Experts of a small language model: 224 clamped SwiGLU neurons an expert, a shared expert of 256 neurons.
Below are experts of layer 4 (counted from 0) of a mixture-of-experts language model. Rows are named gate (a neuron's input weights, with its number), up (a neuron's input weights, with its number) and show model dimensions 240-319. Each number is 128 + 24 x the weight over its row's rms, rounded and kept within 0 to 255. Numbers have three digits each.
Before each expert's rows: a language model's description of what the expert responds to. This comes from a sample of Wikipedia text that the model never trained on.

# expert 39
Description: Pieces of French, Spanish and Italian names and places, often after de, La, Le: Jean, Marc, Mé(ridien), Carl(o).
gate0:133093158157129142117173150146122085180153151095101132170116118152140103142187117116109117107161165131133131160098139114159102146132123122110125140144097138087119153125121135179107096124114125115145135088148139103125135152139121124141076087
up0:154156123114128107099116151137147098098143124101113150137144142116096124072111094147171160130144162099041114116113128105093183173095138091127134073163163119146126158094105137092089136109104095108119137155102123135113121152131117117140088164
gate1:127144118137155099108131112158109185140110129121153141098132147084148104150151097120143160099140114139072128104099141123149131110115117115167107097139158108130113117109106132130108106110107157122092100151091154138134129121161137093121156131
up1:132078155135118119162106126138094130091120131109123136098121101160155127104157134121125140176108108103159185138108090149084126139101154149146151147153148115114147161111134138117105151157148069127135096104140137110093113116159119127118147164
gate2:122116087090118122068103119087143091154108160119127107191129112113098113069118157133133091125145121115134165090115098076133126135085122104096140181144129153153117150158091127118062143121117120060100157125134153120135117151142107148158107154
up2:093128149154095154152119121110121162093136130130142103117132160113095147077135126145106131145150086117138121088172124134111058097146141125131118126111157118143153118131177145146118097097093121119119100107133136091150080102130127150127086148
gate3:157085099128136114113145150104173137152155167118153177069088128075121160108135083158105094106125101112111126132149151102140134123126128126105138137158146132122135149079111140125161110086123171150138115143125116103114124147141134137086119103
up3:145096132140160103118160132115128147089128099106149156081093104138144145105115121157110098135172159115124132116154128136143104137130128116106154109171086127082136145118116129135100121097111146137146139139213137113122130184120098089120106110
gate4:090117103139127140146157119080133159107129143111117098157117145115128098135152133100161162136121130148153102093119123124134148143135175148137113109135149183141102148119079146128150121137140151145128141118130133131120155134164160174139125179
up4:102122156113137124104177175173174136135145095096121142126120110115123124154144139130143137118117140106117106171147120129125130140138116154149156179145148110092133115132122139113186170095150093083117118114163130168163129134157137091118159098
gate5:125137153156101146134175165149140108152196128126138117120195100147146120128132138125163134142118116135161135127140098140095124115141121122125153143136170122140147115107133100118139127110120106079146136100127119138147141130132142134118115148
up5:112109141102087115121103148107093131146132148126126128101156147126105119105088121125082108110118145175090100125124131136114106104118120106116113117157112097136101137180116133091126141150127124156168118196132132146120149155128154151155111143
gate6:140118107098141112148086129106102111117164149112159075112108134148106126175091130132126153122117075135176146150146137098115109106142134136156102137090141151099143126146092108155147118132085063133095115136091154121157128138085127145134112136
up6:133133093124074148131117173137106158142099150110125125161114121121141150110150131094166156107160126123133141099122171089134133137117164141083114133121102104152154119125149101148162139093101126112174098118119107125159143147131129096127085113
gate7:115090101141110127144113112152121114130120127147102125167093207103079176167149133130099084123118095084178107167112129141125097143119153121085118089125094150175123116104115146091149128116143144096104098119133108166086078134130138095148113109
up7:129150128140144111153105153154152147133121161121092121141127150149105121143145114148097181153186133144162086068113118143198124106146142105135089130100099161157153111118093091120126112159111087107147145102091147124170143081147141125139095126
gate8:129128121169139154113140141142095111115133123130122113119121145120157134120142148159130160133141141128133123126105190135137146107127118114124112148093161130140145156117126165150115144131125128118111129150164090133183164146120145098081119165
up8:126138128115131119095110165095123136126095132102123138104081145116139128138123096147152142145159090114135151128125134137114144111163130109114141114163114156137130148157145123149148093090122096121090131161104106088134109144108141153141097141
gate9:152124131132104109109130164118137174116133114096134113152137187163138115133148140084145145135090122134134176114141148085103141096133117134133162135142112150103146097129119142089107128114136138144152090090111164104157092125100131076149092107
up9:129153131128144147128168168151119089124144083096113126153125150135121091171122162084134125116119162119146110130124121085175152096134144123121076121131135093131126123115130122121111108160171115137135156117110106128142129126090136087152153109
gate10:128142145160099138192199114205086170129128121112092122169132140135092148122119182097090120149098122150152142138134149138117123094102134163111122136121142165178112112088126121106073093124099143135147113084092133103103147151127187111105125087
up10:163115127152130101099122101100140116158117110177138122119106100103191113146141090138129157141116127081141200121136120146145173113129151177173118115147109129142109150164119138128111113123135149139098087114114126088166166112103149092118123137
gate11:137155140177124110102136143108134138097131156072108139145126111149129121134185140091146095141141078115091095164127143131115164098154162124147136108115160126136129119120103115186130125112172135151149157137111174113131147133122091127097103124
up11:114154110112127098141156111122164131134148113125154118154098123158121142144138128116135112152110147121125143135151133098119152144152140081082123136175128149129168117164130152141124141112124107146147099090124080113128162135149138141128116165
gate12:104170127163176130138106154124105130104163141132152108152119124127134111099151095120145141153126111134119141127121099119168179158112117140135162062072160084124147136113108168121106138106125160106106107127147124128123149123115139198117160121
up12:146135146188127121147135162100122145150155162124157103088129109137114160075119154088135109118148161093131102144171087153097078098126110106125097104120126156133067144156142134180089111135125146095164157124112107128172073143116141127151094119
gate13:116152112153117143107103104123160145137119136146135129140107127164102161126144120148127148117096093107115127083142149112098132144143111148119106135145067131168158087140115116112125126148133125128150121160149147106100085150102181120084111125
up13:144118159161077140117149084153124132141149113167144166158097144135130136124126115120123102159094097148077137110121149107142128132142083134168133104073163120095180087121178139115148164116127088137144193150142168122114128108114135126119140152
gate14:151079171162101169155153124144111140159137139107125116122169133127161115154110129109160125182108129122118123121139104176114140109143169119141127127133156134139092100151119154110088173125103183091143141125136143099101111137145127122135086159
up14:132113131155116153131143092141110102132135117132109133135151133169186125130138106131158080112129110110152136147094110087130112119111120099156113123139088139106132124140113145157112138128148152122148136095135114155149089166180097150143140085
gate15:134132131160147137134123139149123144130194109123153102102102084074155210134104150152139069149139121120190111109122124098138131139104139129117116131111131120142069163111135127146114148152135138155120139111114124119059147155107152130141120139
up15:136160108106143178145125121109105130143157139111161093102095121081174130120072188129160160138123147162119156122164078133127089092130135141145111157118154137138130146153109132119089115121163148178153175084142136102132146164129115110124139124
gate16:127122110189117151092132164117117128078153131133121144121131131106127142113125115093115141153105183134128115115169135164182114098099155145083119127141168126143154156188156088096140124119088152103182122147132148127120116148140116117113128148
up16:073148105120145087130153152115166106104101122092113115141117136140163137149133103119151101109098196180098130164135123071178162125162129131165150122095133136094120122099118139154118157142132180146102103061173148078143115145133093108124148135
gate17:127110141124062109153123143135128130113182124131083144133131106180136167100135162118088133136128138115142114136146116152115143120121108114148148143116157100114149162130155111104101113145149170122127139087093139080155094118113094157128150164
up17:079078162168131130085117156106140124125153121106117143165110138110140118143146143123117170172159115132121105159154141174106098151146151135178149135097170087153161085191138118121134122151130149132149174167091095137155162066154092140103129113